config = dict(
    n_experts=192,
    activation='reglu',
    balance_loss=0.000132,
    balance_bias=True,
    init_std_router=0.0276,
    vocab_size=4096,
    tie_embeddings=False,
    lr=0.00204,
    beta2=0.95,
    batch_tokens=[32768, 65536, 98304],
    train_tokens=301100000,
)
Below are experts of layer 8 (counted from 0) of a mixture-of-experts language model. Rows are named router (the router's row for the expert), gate (a neuron's input weights, with its number), up (a neuron's input weights, with its number), down (a neuron's output weights, with its number) and show model dimensions 0-127. Each number is 500 + 40 x the weight over its row's rms, rounded and kept within 0 to 999. Numbers have three digits each.
Before each expert's rows: "mostly gets" lists some tokens that are sent to it at least half of the time; "gets" lists some tokens that make up at least twice as much of what it gets as of all text. This comes from a sample of Wikipedia text that the model never trained on. Tokens count by the router's weight.

# expert 170
mostly gets: "adel", "ñ", "ó", "Atl", "á", "Sam"
gets: "| ", ":", "–", "r", "0 ", "."
router:567500528499498540460456518531492559504481468547483488422475512458514480512396538545437449486533541500540442519447501498542478493533550489439531505498471442558583461511536529583549472548591512519510470519527511478530539601483504560565506449498512516512454531541451472498493459487541542442476500494480487509584488523559597491519534513568555497504555557479542405471502486495516512519486
gate0:531482470531444529550467546481560498565498559527490523534541515501535453481606445520543466496478399523522501481459520440499460508535552541481551479516482480505515481540547520545493504539559536528618437505474442487490510508417508528509503456507534509580469480502460533496431467449481453509489529552497551522518528523530489432482521496495493513409540472432531419458500515599480481447550
up0:482476526497575449445474487479464514438473442510529500520519535495448528455444577502443529472534576496516461510493488554500562505470455461499505539474474509515466504477466480514502502461431459455412527500544553495499500455585509487504534582509478450429526491503548497511519506502492579498456480463452427448504488493441523550496481530513474463574463564574472576536512473383526498554421
down0:494485476534389475466380493476516554489456482557536494465423474506543498471520531446483536522492578512562476457508446549486440456507471512481563597523566514505511476519478490536563509433470519531452570495515511465477553503516472525539481529560526495514454505597507457601456516544524526493522507482518471424567495491530468529449557521487507506486526530493537506398500537499494525518540
gate1:523415538543558541493497531542524538488464479550509494460483575466453500459490479518451406461504531553468455416501505518486460510534523458506581515413467501520530430506429504491491475501507518428522505499513560492501542511457537555554522467521566422543499543556481497563495490539510504503495501454514505434609522500561539492532496520537461429445502499494502437525426461574473534564491
up1:492499506498552472507564514486434530540465534444444514491546426459547461528537482541485511555488477494541490596529567565553486503517472534508496504535488530470413539449538478488485468519492545499491532452532531487486538455499502444494475530484506575514516505504484528392540540402433474482515532496466524516503444495520501585502517414519597522502478440484490572460566508493547475397528
down1:548529519496486490513523494489482512516488490467572549513523538495509511532411519492570480529521524508460451489510489465488548471465422453408562514489438447463533477434503548479462557539508475526600441504496580476503471515569463504434491452499490517511484412487552505456437560523402507407460533504529489458486517510540477476584505485521542533506470543451473505517531464493618513515509
gate2:534481434556547477487433495428479535508552559527534419483527553379543411526541484504458479528547531520503513498455480539524509476525474484499499513554501483473473496412482536533569494516544516520473518443482499433479506399563534541465546517549574531493489597565451539468547551446477525458470474496477495560540520516503476502465491498465539475515477524469563535525516453542534453505453
up2:492469516461486540496538523587558483464449439503523549509514483583440574459445544510532476480470466524538479468518531492495499546500568498514517483453469505485484484518474464463431476433465492434551490563510536519509495618441458431509498509451474444526498394442530447472441437517551462533529504480499493438527523508496540533558471542557451523459552485533454436461458536505478548540506
down2:456483490401477521460495545501567535500514492528446482426507501478520531465445457523454516539473516466490449479566436535531460556535573521553528446493468505525460540495471482470500487504429485431537449507542538493560508451489520590421471526624540515490515490535460501504523507492514524514447484517528542444505513389530471526518614547468501477497460472511514547501506519539488445445444
gate3:559488545462496494497514490402502515548471545470438496530443505479476517457568521556537474566480517499493426514534403538546519516455543457484454442483476493557527507523513524509527558458473482479439501551442433435490559482531487539522536510518561526472486490525567532551456506520489362503485509506562522489488483486409447446446450456518571505522477456492554546528521545484496535480472
up3:425506469578478505422493472476453522470442472480561521492520558524555545515551577451534501582475512445490509511508487584483485467511496527549557515485513519504485499444515477507545485468553520500566473495533455510556558457525450498474437462535512549537487478514467463451537446519500543466529569417465578481492473483534569513472483508510549436475511499534546479501507391567524408492552
down3:572523534554526535511476493466526467453533465519551587454468522547491473560519484523474421492516499436471469492426472555433493487445520462448498460526445465482536503549382534540465503501433495531463492519503467510450489518469451437469470554533548453486424552513513539495524520533508472468536489488560503582419431479439465518512449510480542475440544477492489516535547560487461523452560
gate4:489483528532511472476496521530541487484458510515498522475507501446521516421456523549436490526577500489512418517523492498449504528495509449574604457520506433447572446482502496549476469522456519488482552512524574509556473511524450434467534488472498494515516475489430470533506445454534570443561378532433467485487493473479502436541547564532484474479528536478546516438513578445540483573486
up4:519476481504476529479492511440493512511506525490525484517533569553462450524532496481563544466475501539516514472493498551577465513544468511453436556469485568529460552478491509438542524463531486491554458460483415476467521485448588552548510521548533488513538520529536531483494590498437426557438606445530523475553515522521496517461428499537483517532486441513515464506490414568465549415558
down4:530537489533525554428559530535480504463511512553493511517468469509504543396450487465471526525517552539508530506506523510518498471568505467509557511439469541607539515479543548518497491504448513465473488501492520526456450474504498455503610548477504409471508587567494526547516461497507459478511507512438611498625496513458509575545499523467489559474463505444542499467564497526535547509504
gate5:559494512476501501550509490538455508489529458464573437475453494512469445461479451521500465482483493467530525498531493494498497485514574465513518437506469424458494537492519535541447538471407416501483545507550546529514613498549507509511532456494498523515463529502535471492484517466587503474435589467511519465486550572438599509563513514498561499441560532493584396505509512477544557485493
up5:428443491577518531427512538472510491548467489523449529531558508451479524487510522503496489485529510509485498455458525554531502534539461505481525561468520571528514440469437452472527453527595568455531406517480467434443420468439530551508520515516554464554497473495453566523460474507425493526539438504500481510535464492562429508467509526514461475575434489455454552491450503541500437526453
down5:520509483446515518541433443480519452495461511613489508573527519569498492503462491616479478471524439474550442519475497562508504498593528470437514548514501520570462475572516520512508486398547495499499520497572442479492500473461476546467473464533530547521471441529480533502538487548522607487537453571477516477486486555509475492538453462443561457453534480438494487438499510542494502495508
gate6:540459507515504448496553558490533517466512490537520511526515485412516522503475484523507420477540579531522566531445539527496494450571507574485415551559484454568575539490478536577465508440542474490400467473477519473533461490502514464512506467498484527523489525576497575554455494499493516479497485477533448540483486491488511469553503577462529503513592517449575433541465493523450434467445
up6:459512484449499566490471445507485513483453484514515453459488510542486475505533523452533574480485448488450463480526514478495450568468498419492594430439482533448423418483483501430573487545475573488613534449548457499441543519509512530531506511525549451509499515434497409438492490504537469467520520494473529435533515502515502550455486476518448488476442478513432539465504483506524568554549
down6:498504544578471535516447508495495508477553563496556464548533561443507514535543519488533550504449487496453495418445471536475492559504536499489528508463474517477496499531459512530492431485495574485483480458570479510506467510519533493441498512532525476516548434475474447525524449459588575455474428534461451526486468468514534554558532541547528553457436536510481505579513597532628492530477
gate7:510526457474497526546530467513627408500422378477509584508485486464391428478498525462478546527504545549492539523519536490517417536438452529508478525504531451503497474471516512523452502527545531526541363485517493463522470482494512495500522528478494497520525499477513484534563514527503539457467503514476482528498569531489542522571575537541501438541511491509580486470475504520467545460493
up7:529465579517500502454455539517366606455559580521517395524518526528599521482539484517520457479482447513484467469480500536468522516550526492464551460516457527503526542530478491494548450485450473476465618473511504506452520488506532515524521478568533475525473498513456479453456480438521448497524478439482468426521472492541520488470408494456513492475486508469453499496480480485572454555512
down7:526510545467480525439497507514498511488537539535385498458535547570493500504441609588499454533476503518494515485506518516438461495515519514577492455513555519537554490444543515467505487503486446420515496461541452559462545492433491507489553520467542464504479537491553496461523628535468484521527507457484452528443480541432549480544452571437585498445573510530492508494523471521501498506504
gate8:513524436489532485436468574543514535511522496467518388442540518481436526574489549491500550563455487439442496459541502509492551513524462500512532532450490453437550555509512478466469459435571489483474457557476512498482526568454564472487502487451555477506536496490476463420422566516585562485439469528556477500477558509530479530502580481523443497494525475539515463464450481480463539543495
up8:496563487474532488498515537549486534557541472469522403463492482494483507563484499485524563549451490466405526516544453488485490470489499526517486551496533435436546522529545494461450435474571487495510473560443499523495515588430521489457462458445515493479561426469489468445477542531546504480436488551580472520469521492536431511498543466565404526518548497556464464498467527433478563547520
down8:496460526426473528470488471449486526459566445505462444539510516512540545515457472494475504501393512499485462471490482550519520565497470531513585465444521560513463513434544482487515483510536488454417548616446491419485521505466471482540449480555491407482435465466504532547496520487552533524512449483542454530471492523539511546464525409469465479524480462570478446468523516428446509456506
gate9:572493598486592550526486514461513490521526467518606488501505442511516479524617525555462497507582459504456466426471491503463518527538490527500500448506486492491514514494502513481473455548528534474536543446507490449524512592484534515525534520568552499572499465480465504552447499511462480516557554486497557468550492635508498482513489560563509494561460433470447515534494516519480532461474
up9:562535568435557550517486536464501505527558464504603544516491433536517487537601507522473523484553422452444509474477481509477532502548479548505472453535539543467534534525537496514482460540526518521537539465491454483566528602512514490522478525518502527500504464511558521548451491521438438537543581552514558471514440566550461436499486575556467529545451490507458490505523554467449507458516
down9:489579495541472511465502472526432500624579500467536471483437396484484469498498528557463478499510472480466532500501520486465514497523455508504451492476512529474478599503527478547514495557459508536483465412461497552488472505508509499559485488488489470452562477470572575509457597531565423504486608484514506501423454555452550486509524472493504490559468522504529460484503463561547500477549
gate10:490469481572500529432533468518440456520443567475406532431567503494488534490512495589575498516493527488560483473467473509524478453584447446484541479498423485437481449518502479503502468539491484498480424420456537473486495468459499490505543474549513473557528537531582531479507507530549534443487573513570463472527460517524511481622527483495523453476492485553514503559488428498526515454520
up10:491508467580476496452515441470429427527473569459437557438509450534500503550504509555577554554468512503495497507479441476535473445600509489509536484520437515443495483544555481464476459526526509537466455462443476489522485465475498484483499456517465505538532538485551561423538525540541528481495574523585474524487455529527471489611527485477531463485447475560539522541527445473521551433519
down10:516437500527472486549514497513431515528482511469430513553579482477563556485514479474514509487515528559497394482556491439501529517506547442548456438498498481525608533513493535531550560514505455483388469558474519476463484556483473492484508536529509447534575466531503528472522528601483531500546517511460544549473489460554452477519511514509424469538518564506509448506538530480462567570554
gate11:504454542505492534497520543528555495493463482514505499485517558478468438499453530558507471445510503541542486418488552553506508539476560496502508551475445415539546449437446509520483435499504536487547445468584537453548514530480590523518570485546541454517516501558459524495484489492490471474509469432456468467551553555477526476523543592505520483504564572503563470415461467517549516599505
up11:515505550550497439490417554498551450555548528542544540478401460488446494539451518457450539475458561501563528596512498501499457487480502471481433447536566550550555546497498514497447542508533490497514502462467528487560522436500527515547487526493524463511477513482506459475439544503492418443557569459551458465494562557516472557574537447514480561504518480438543489535529510489489446492452
down11:485556553522525516465505492539480461532496470475433511514551486510457458494494445482462510467530531437438497504554493537485415542456461497483509518502459531519498436466475553443575491450497530517494524452465502567439473532515554482402504442600479482519489525488488474528550504481441532427491461485401557513517515590505512463452522458487550481505472514427432505394532531456548506487454
gate12:492489550424474478461468505512488486493468532489489439558543518511462456520481506460508455508532525484531420490466450459466495543529516578507468472526481503518564544500484574517463496482492477466520583528490518535496466508517459526468513416584481499503499508537423511448516414485560499499459416513560437521489576495583516544442481508479605478572531505463454525506492554573518583485437
up12:481510550508448486493515497461467476485469539490455492528498486542479511513507517482545494541467502485497449522432464437481490483471542558518462481549543521503505506539550581540428487485504490493543526556476428518534513469519421538452475420584486514510544489527426536472567412509546447515480446531569471511474530453573482508452437475570557490591503456515429510533517577580475566490472
down12:499527430548535432525592549469428453549500435510530538558467465549514570526481555491487487496509420501507515524559518426511525473516454484534537510549464573462580538510586509458510454531517523493550541491426510521490567467560519421584507538508488494471431492513554538503496504453534547420526536505485506477483487442457453474526542527571502480480503521588517508516479500511546514506485
gate13:501499515490555472486550486476552482507475452510498537454443471457506428544417521466545434536521520500458489494585469605516533458505509524538568497472421522448496450499519533455428543486538451513519471504470469447530494483521438498504452461453455528463569559543528468543492484508534541416539549462485481533512511534511573482475509506481549575559513518568450451541467450520479477419442
up13:438479481549579463505575500458524534499546505461460557431549479496512433466388535480459492500551553535528517547590513495533514490541514537582536507507581491499418482477497420497470506537502495472526486490478490503500471519472471479492480503410435520489495549513469480525463550494481470512520462560514491505482546394494466462571515496507514532541580525505439556452451481502492445561433
down13:505525505477455499478465417538478485494494480530522489447493477507532482494425464486459529542492586561546530565512420478489505398543490520530508522478457519392438523556475502434492568479504434554504523485523516460525458474553426513522455538521531484495491562478520603462482495456499483515533511454545541467432599521487443494504535474477541485483504527482523535398527433498505556518471
gate14:490506515476505517421462492540472442501474471415510487507397510486574532469531488438532465512505481463483479526507431458455486473527454511369528504538505489542543521518480531492494481454520465514522474447536485473485456489479601484519513457453493494501503458472439413572570501488461532525499462506546583521511450489512477443546468527465499599530554508507552488463489527491481447520616
up14:503480413476497445508498457405442485500528515520435537489572521576433455522419560591542518500521480481539518503526433497472487473471430489537513454441458559478437537482473524486534565546469451464510526466465504509479549469584446486481519541514515500452462529550461474504429556531466489496506561533506438494459562467466603534501540491474569491510475448541507529520477517495501497465471
down14:475443486494509499481476529405561467418472525579529513463529502434539516488520526482429462540439518479512441509495469496555499512450499432538467427449528508508592521510471561480497430522507499418454536563569504500479541493493448529479434542510499501447501522490455498455480456502496538529481516500558523478498595544549521553522544517584569491529470442512507511534452445581530501533542
gate15:528511539523502537438531479491524446456502564515535484558460471355623516511558457475532513438528431498500448480480536503477529475527520517424537456538484507576482527499522473508539543456539536521450479479469467451487488485488588548529486506509486523508432450531478487524571451493477472491462490510456517559512499498529487466519418528527414501505500584461485557521483492479525427435463
up15:524540448509496501475482522497459497515474496501461510469529509610439531511458552528435459485459539500468580545490485497545475497464537495554493602468483499475517505564455568450503464510420514464535465505496515620520502542495498546491512495444442483492524519435482540474431528454486518536505534458546503462501494524455541544492577512559581546450484493546497444487524582572488560533574
down15:533468488457520509592409502509497475509501503608539514547494539516488609458515541481459491517474506464435558549432473516555497505469461512504488463438471458508501476555520524503494479519572495450474440498541543538472533522485483469389602577508460521526457512500519461509467459481488544508496416475519538439456473472517480541464501473496537470471452437540466445498483454470497516449581
gate16:478511514527475483431529504517456499492481483506518468546472513475471473513530471401529502537460530549523498432557512546462488490464520468479513457458481477507421474453527474512475452452554510504479491524477498399519512458519510516535495511590581504566527526530472469473529434487548567469468475349482509494556526577442533533455476484568529446511481500549497425517519428496521407480462
up16:564477500475559558533475545556566502498492453509486506461550509532467495461436554588444477483543446489501522513430527461545492543542526492506543544504496504450538501486430541469512513540457502450566476462522539578434549558425524493458536525455467442488454493468498494478442555515516442531505496578490465453501496417561489525558511516441462509453532496449519542461444543528499580557531
down16:437509492465514462445565558526524482472489490483455517486450514441511497522526522424562509535506487471582493546510522422477468512500490563454524527452447547487535477593430539388528552530496492492510402446519575529495493505512537484493527474544442541503503469457506452474537463504522430523505489539522502549532525495466441474478550554513505530450572510494513464377457493485547539483451
gate17:496408495441419524411489514543475471536428452527439455538489565491415492474501533512544457536513479521570469478514533520549452554566503528473516484490461528565526510554495479484473435566492493460546513528514471465475489547553535418473524537591484506588427505518486521532466514475468524548510553493530562497564499503519570522454570464499504528531486466466476562449476496490481469534542
up17:520450455427435509425508499553441440552466454523433462575443527481445489512495520518550484548520490487530510516525474487528441492519463564491468503524477550552481559556515514481497447568504474475516488522470443477518454562555521420448478534569446543547447518518526539530480518505441555573510562547566549495546471480476546503462545465495455561547466452508450532444520516455500444493526
down17:454481477506503546454518564554461491434495503534529471496514463496534565461481524485532496566607462511508509515534453460496500492387477534501464444484504515512491492546520412464604406518501513493510542477451464559448572518549460521443452510508434509443533532530503550480515564500487489525496476516482457487491445421445491444423558481424512501543424493501478476449519491518473461524482
gate18:552493579491518548387439498452556518464546512514595458561510476447576516536473472457519544410496480535520545492545528454456523548553417535462493473541544510465461517502522454501522464460574507471498475477499464542484569476519551432458494566506481480463422485529426503516514466458480473499502493480481583485485495531454493449526512508498472530468493578541480559516506589474506527495481
up18:526484471475493480430477578482554506531498512500566535480551470464492525508522537404574583523539413457502484471395470466552530536491409482502497528453511506443595516496515496486535503426545466471475527495484506464484462530456501489480496488558510475484500573454599480474500463459530482421443456491522521474540495481504537446497421551420474526489469491532547473444485459517450496528500
down18:455456570521551519501558488533502568521546504379557446516500495527518515490506499472496499452504472486479490489520533507464534516494558536495489540480499587507545495566526485446520478466543526529543550472421488432464496503456487430514548452456494502599534515501472454619458557462516441546458522526514515510578516486468485447434523512528503550526510599464495514399529513514524498516472
gate19:497462522443484499476464554446430537533445425464513467508471550539535527552515514481491487515593580498545478428538524440506491517529491522391537491512433551496549470520449527518512431544431485511450542468535475493528440505496570501609542482541497493473549493538513460495514563512542501485534477529506488542529492558430498503547454549420445518495497500484522486400543464483454488480490
up19:473491507452487529502458488483412545525473456470482498476446569534487560520518468497483515529536584460509508504490494417497503463503497560425541446537453555474552498517517535491481514478505513561464527508523402511553424515514508526558461429450455539484507500520536462512575562552518497557527493573546520546499422554459433518543471507467397524497485526431516494423569473479460492480496
down19:480466521527413579446504491519515484559506545465539498478429458478487479601500404478535521539498470510470496562518474435483557515588447491565560569568480504546456450447545474424559499527511535607511510499497503498516501564501448543554517443515495543525510530494539546539559558510480477471560523512476468512544517568495530471541505490513465493522521569514487439521540489489469540477475
gate20:515488569510570516525474456552481502482443485512502460458504539532505509484536488556491424513450536498482553527463471514575429455509417493450504513511495502476426463446491552521519549541524553468472477548452511473468493510461506613502549443490513539521477443561527442532413392528523477448506529484477563494526456517536544519499423518433513538452523441545445461521512528498523449481561
up20:505549538485524498497539451571491515510450480521432472413509476545545524502521493517489456510427545496473590542484467465546489436529441528486458547513510508465458538504515527544524541518539512507443494553463486515487459515456456584468520440474480523506473469481539450510426412518536525474536491485492565534469449522533554471524391492492532578432523482543456445550512536487522489460621
down20:439463476444536529500506488550610549464495499540492498524555494565493451566493466498414561504524514474543477497493457538472498594484596515435436465502522489559473473534485414437576564560495534486590500442490467462504583489453515460436567523510530463489519512530532484527557553488544465528497531498535450520497481484511543530555476489498459540578521459498479536518514504533516492509510
gate21:569461536494570540479509538553501490462428430547534466461507487517447513491474503516482475470547499548569443450453562567545466474457532486470549534508431519548477446499481500541513485499481551433575421520566558507477547544516487508524577467561558430488543472538502457465478470495568543519470458494503495451507569506546533548547481566549545482462535552494515529473513426520502515553523
up21:556564473485504505547491499534571527473482457466482445445558539456478487460502568462470521501506564524442471448540574574556497477447526505517512536451550533533546455517538479449542538486482534537460470444524487584545472494541509474494547542511483548446549436474493495479534487450531576503442473486467499533451489460532454457512498571481467510410494571434487507559530482562567482538561
down21:539460591445476523477555500503466435538612552506541510565566488513515485545529487446521554491555534451496529451508505441512489473464487455507499421479516527565502530519451574528554429509473471457506440489539491517458557520423423519465517518531411529489524423484566503510480506494569474528475502491472522451508511442471471485478510505581490452567495526561529531458467500474527551459492
gate22:409527480475502507517457523554516494534462403558535513527465488463521559449455432504508524514397451495475502425500483451506573530545511522468500510464525577494514457485539515548484490494597474495559470452463444468513524491491498472487480473457522493437492526482494498453543507500499382564480495494461523518508468543470541515483516500556396531511492601553526476559524471558489429476521
up22:554485507428540443483479501475511372503425481552546513560502475506514549559505509470532545465504422457491466485445522557568572545480513494521533527512459544446577471469508511489507503513561467490528490537495427454507507452556535449528491547531511487494531523480502464480488429462507482468427520521511431528510516589589573497502504488451515555519499529536536556493433569503454454523524
down22:468455482502490475563486486463494472562501566447470506453421505590500515450496459513436510493455438499492385515474491471451524541469492462533503415451496558516518518502551486489585492529516501523489547528485495465492521460497536418556484511504470502558572541457512460504507443543490521550532467471533456478503488509552548383554497512573489502521434556573452504515464559564481496459495
gate23:494449502577526537479477531522535516417447429519547469473508530455486469443436562488462431482543527548490489482491543533486476546568536507432546510466413494482557431426490487511469455540543526475491492495563545441500509547486596532510588509574546481523526528509478478473484517495549571480499490447497504427506578524486529527488579539507501448433550518455480507453513492541541502528502
up23:500458463437464496545524520510409499421566532526529491486546441522484462459515505520491491515524495537459501560502502483502531434523404549465502521425525522458528504465537407599536473473549577459417497451444536487497476542515560524469444522527522524424503439480446527503491438529546542474537460554522470514548448473556466513505490494479530516522545522559503474545453466525432508458551
down23:518468530578512454555469513523518519519587513497536487510557562602536478536518421581425495456454524544444440503490439484510495542561532462578478476486554525490534564532501543559545523519490460496425506512504503508481469469479451478517513437553463533492440461444514479540475472442503485458522576460490540492517517527462484557475441463449562477547489440448487510488488537519514441501577
gate24:445492536500570564498487567559517514447452542476528491464542518413486489448461508473441502497570485485535495454456521494517461554526552459488583469441460458534527516465477485536535469549538521447475471443543519511472516431459525538512574476549556435554454526541539465482435463439524531460484446448478455498498564508478550583556549548465485485453521534488545458448467467507530496557514
up24:592501471585526461498517484476544497512517542577505493555502525573557556540521485489417522509566554479411436420471570474576499526514569485571525504460503523467510568456523460504501489531527511561533488519468483476541573561525445509499527477464503572494515470470507520433540536579549485463520491571515526418521517484515529465516473497491539464546463488565483535540497508502541518454481
down24:519443485478530564478477508445486546567438510462569456462558516469516540551548530462523473451434483480484406529519428476509530503428455494459541513539542485528498534471498571488528530475503488401484554528484478534541478519435436500550486479427477498479492489528548438440481603536534519479486499538527524459506478499530520470504540486440521491518563537503554485526506590448426533434465
gate25:529472467442544499567496499483472493492557536427475580437448433577577556545474552451483505460505483505473543511508542456560489519406545455558496554510516512518479534497517524500533552523541472519580474530510533531499471555445484448493484456481487516467599506486489571565461535527443509533491519446487480445492488479508450508457475511504492535549486502490453512484531540485387558429558
up25:470472528482484544485491540457565576449527467566452551519474501581575551546519549582504473520516429473491552549513464489545472504521553432448519580453486450580590465533489516491521529469506512496583503500494536500521516517519515418488437482505487524487533567549502502475506510553505530491516567419475442457470527492562539490541471540457493557506472391542518482543471485509515499498521
down25:464424531514521510473483531543406538513549516470504497527462477595549462435454530528422520469443526522519442475491591508489456562496549526468461543514451505411476497452525510491544555525556467519536558496516493514490473561454486490529482513478514539509522517464491450489522518441480441478505492489554465479369467568611517483525475497472513516521564486500518497486590471511542445513529
gate26:467478496496502365477485532533496536550495491583471451578482481496444442499446498542550486568503489485545507544529560485543455509500475576494460476530514407511480586520517479521456454528502500498561553530481495467458447555538485448484479512548470514569472551454444526504534498485487523528502474552509536499519539451470572479561485512504577505531498455552444541446486435455479408477510
up26:512531477491485570500493463468511480404542484419537496427508551539558537455487444491490496442460532523480550480507496480435552521479521433472538513493495568511432450451519529510547562439518493499433446490525542547556585490451510530523504484445528479442489450524487454496489525537551440492511471454444454550458462545564455517476573498502488484432512566431543475538496567549471472534513
down26:431464502505551490480489473496481473515468515460452528550499529517515426510516453549495464466401581487467545480468472509502488568457493501547477523505489463500527465441484524547450580487505503510451428545471502504526502558420492423462518470503555490612446419492458470484587430493539479401482531503501467546474512488550565484494494449552507572461555531494490501501490530531544545553514
gate27:506483455462475470468449530575521594515572520544486493481526487473432512459436487553450468370512493529496494485516537538585454509503516483527525517449512548489525497474482476585471500574542417465544508538439557482490515519539505438501550501436468493531461489492472553500478524486479530468486466572493389508510480602522511498557533500478484535497515518425552561461470474499538476494518
up27:492516431426438477486481533529479565509604531535496496490488461498491518471421452514520553388464514489480535488524517498570424521537550499497493514468546532519498514514558472559484523563536449500512537518418510490514546568516502430470492463407443544481496481461469557439480564501482482488476510561488412522482510550555528485567513505475456562449481500458526594529470468519506479493496
down27:518526470406437504514501455494535483507530505526489459482477540562497468466495505525457422459548487512542493560444556514448487465473436467481544492491454472489490519544437455504545526543477486509508617508526433505525475529480477511504504469570432494515549539429523575517564494478454502509413522540500474486421482528480435510480491438506453569508591439493513529589462549538471514475555
gate28:499522439460461455534443524506470533493532484467445515442476476492558562535445434480440441468484556547523450492476545445417518510516509501532488557463520565469511481521468534569441474496494436472527446535503523502490444537498524485496539508500505485466562453476522489609560395430508516495442542513501490510541477511460489469463572544582495497543522461519520522465458556500443554495588
up28:502552453432456457526415537523486568472519471446469549462445464516535579535431441442433483482441558526483439532505542444427528519498511467535492524447535566489491504521495520551388489470495506489505475587479488535507421531508509471498515493480503504468544432452507482555559441482500512506498550515523471506498488498466461465480586506565450525529535479549528519459494557475448531516577
down28:519536414515466477494477530506495501599550476489536567457490504526491534488492500548563510493481531510515564535506509568503516562537471432469545478554553513436389408462462526506520530564500451461535529454480500524508525499421548509555566482559461491520537418489456519529508453464484462508461495560494502438446480501506524556513471508525508544482493507520512521513610597489448540508543
gate29:518537554458480476517487472492456558504500524530594465568572465513530522464505447442458523543487543504423511493497494417494505477524434562492561409439467499528516491525507440503504531445425451490501505578521507484508540468498490600517489599476506514461422434439560514506471514457480499510503507456442522493472464452446510516521512483535500447520497510556475452550555470435431468473482
up29:499490515505470497512442493525540542453500529566530445465522436542538478459483530487482503508515539536466493541445479399459473527516462546458597410464480476445521534538497461501569557516491542487483528565608522578528522517456475549522505560470522479495411496430517487501522522493466514488536494471452440488471494397552485491578539471552409468497533504502442487441520507468471505500483
down29:516476554499491449503456485512477479498471515514479522552525545548448488514488532535501544557525566528517608586541551520478493441537490542565541516480545479461484553506510453414531482549549550572533471492438558492449485490564518455534434471530452523509530458482483444478514580453560528492470559539470493578386469488495479509543454487502507467475504508504473491402508478427479476523488
gate30:436491550470469525506480483514494476522351475501460513478462520500430498554478495439481483477499539458513427388471550541559500580495514428469524471456489520417495486482484536521491437443540473505524492471474480467523526414533479476535485527519591513514449504511511509510551444545545522488523482454473445512528462607462548571493456445551503506495505466497504522539435473530533530520473
up30:432525534469449463515493445498455473550389493466438548493433485540453524563480465449496475518474542432493432449473511518551546533464488456510502436506513532437535489502518538514466451454532426544525516468488468511542507436511446477497420507489544560472461526522498507537579479562510506490546530480533466550459440569460554550474477406528528565509503448556471522543486515463514510524457
down30:493626565440487530530513467465510470571489432494493478479531494476507520496490461508414511546497492560473492521453489493544489554482477523524475518502569520476453534477568483531517483492445474530518526518457387533506530477498475422542530538502521532447542501509469528530545456535476438501524524452505468437522477481516577453480437552541402548533483435532500546523466506475460461546613
gate31:554521549518482489530474515574495499582403482548475477518481558520486531530505548459479493576545484505511468498524495509482524493481560432483535488491480446549575497438528641484482539436579507501481456465506486533466556488541468514527506533538533478470506510451508490506491492510456500484537502385552517498471485520477527577489551435553513481475510403538469473527485421493503503438421
up31:495485442519531564487537504475536523402582487484535472510561465457482451466503506514533489410481544504490571473458518441504501528549467517491478509485495544463477551504451392543553430577482488462525542485540524466497416513467549494449525477530495498558464505569462491548490530470546508536506491540456478466538553447518469502528423620477496464532506553479551540473507514495493507516595
down31:488485479469512520475559491527454540480494518527442449518414453492480494486481500465507515566521491508421520585522444467455488485586655540478439457454468480498486522507467487488495530575441541473520538505463534476462464556491490526509478532491558445525467545489528472486530431503390594511446509522466508530562483473480506504476528513524473526502515595496472420502469457533501554467487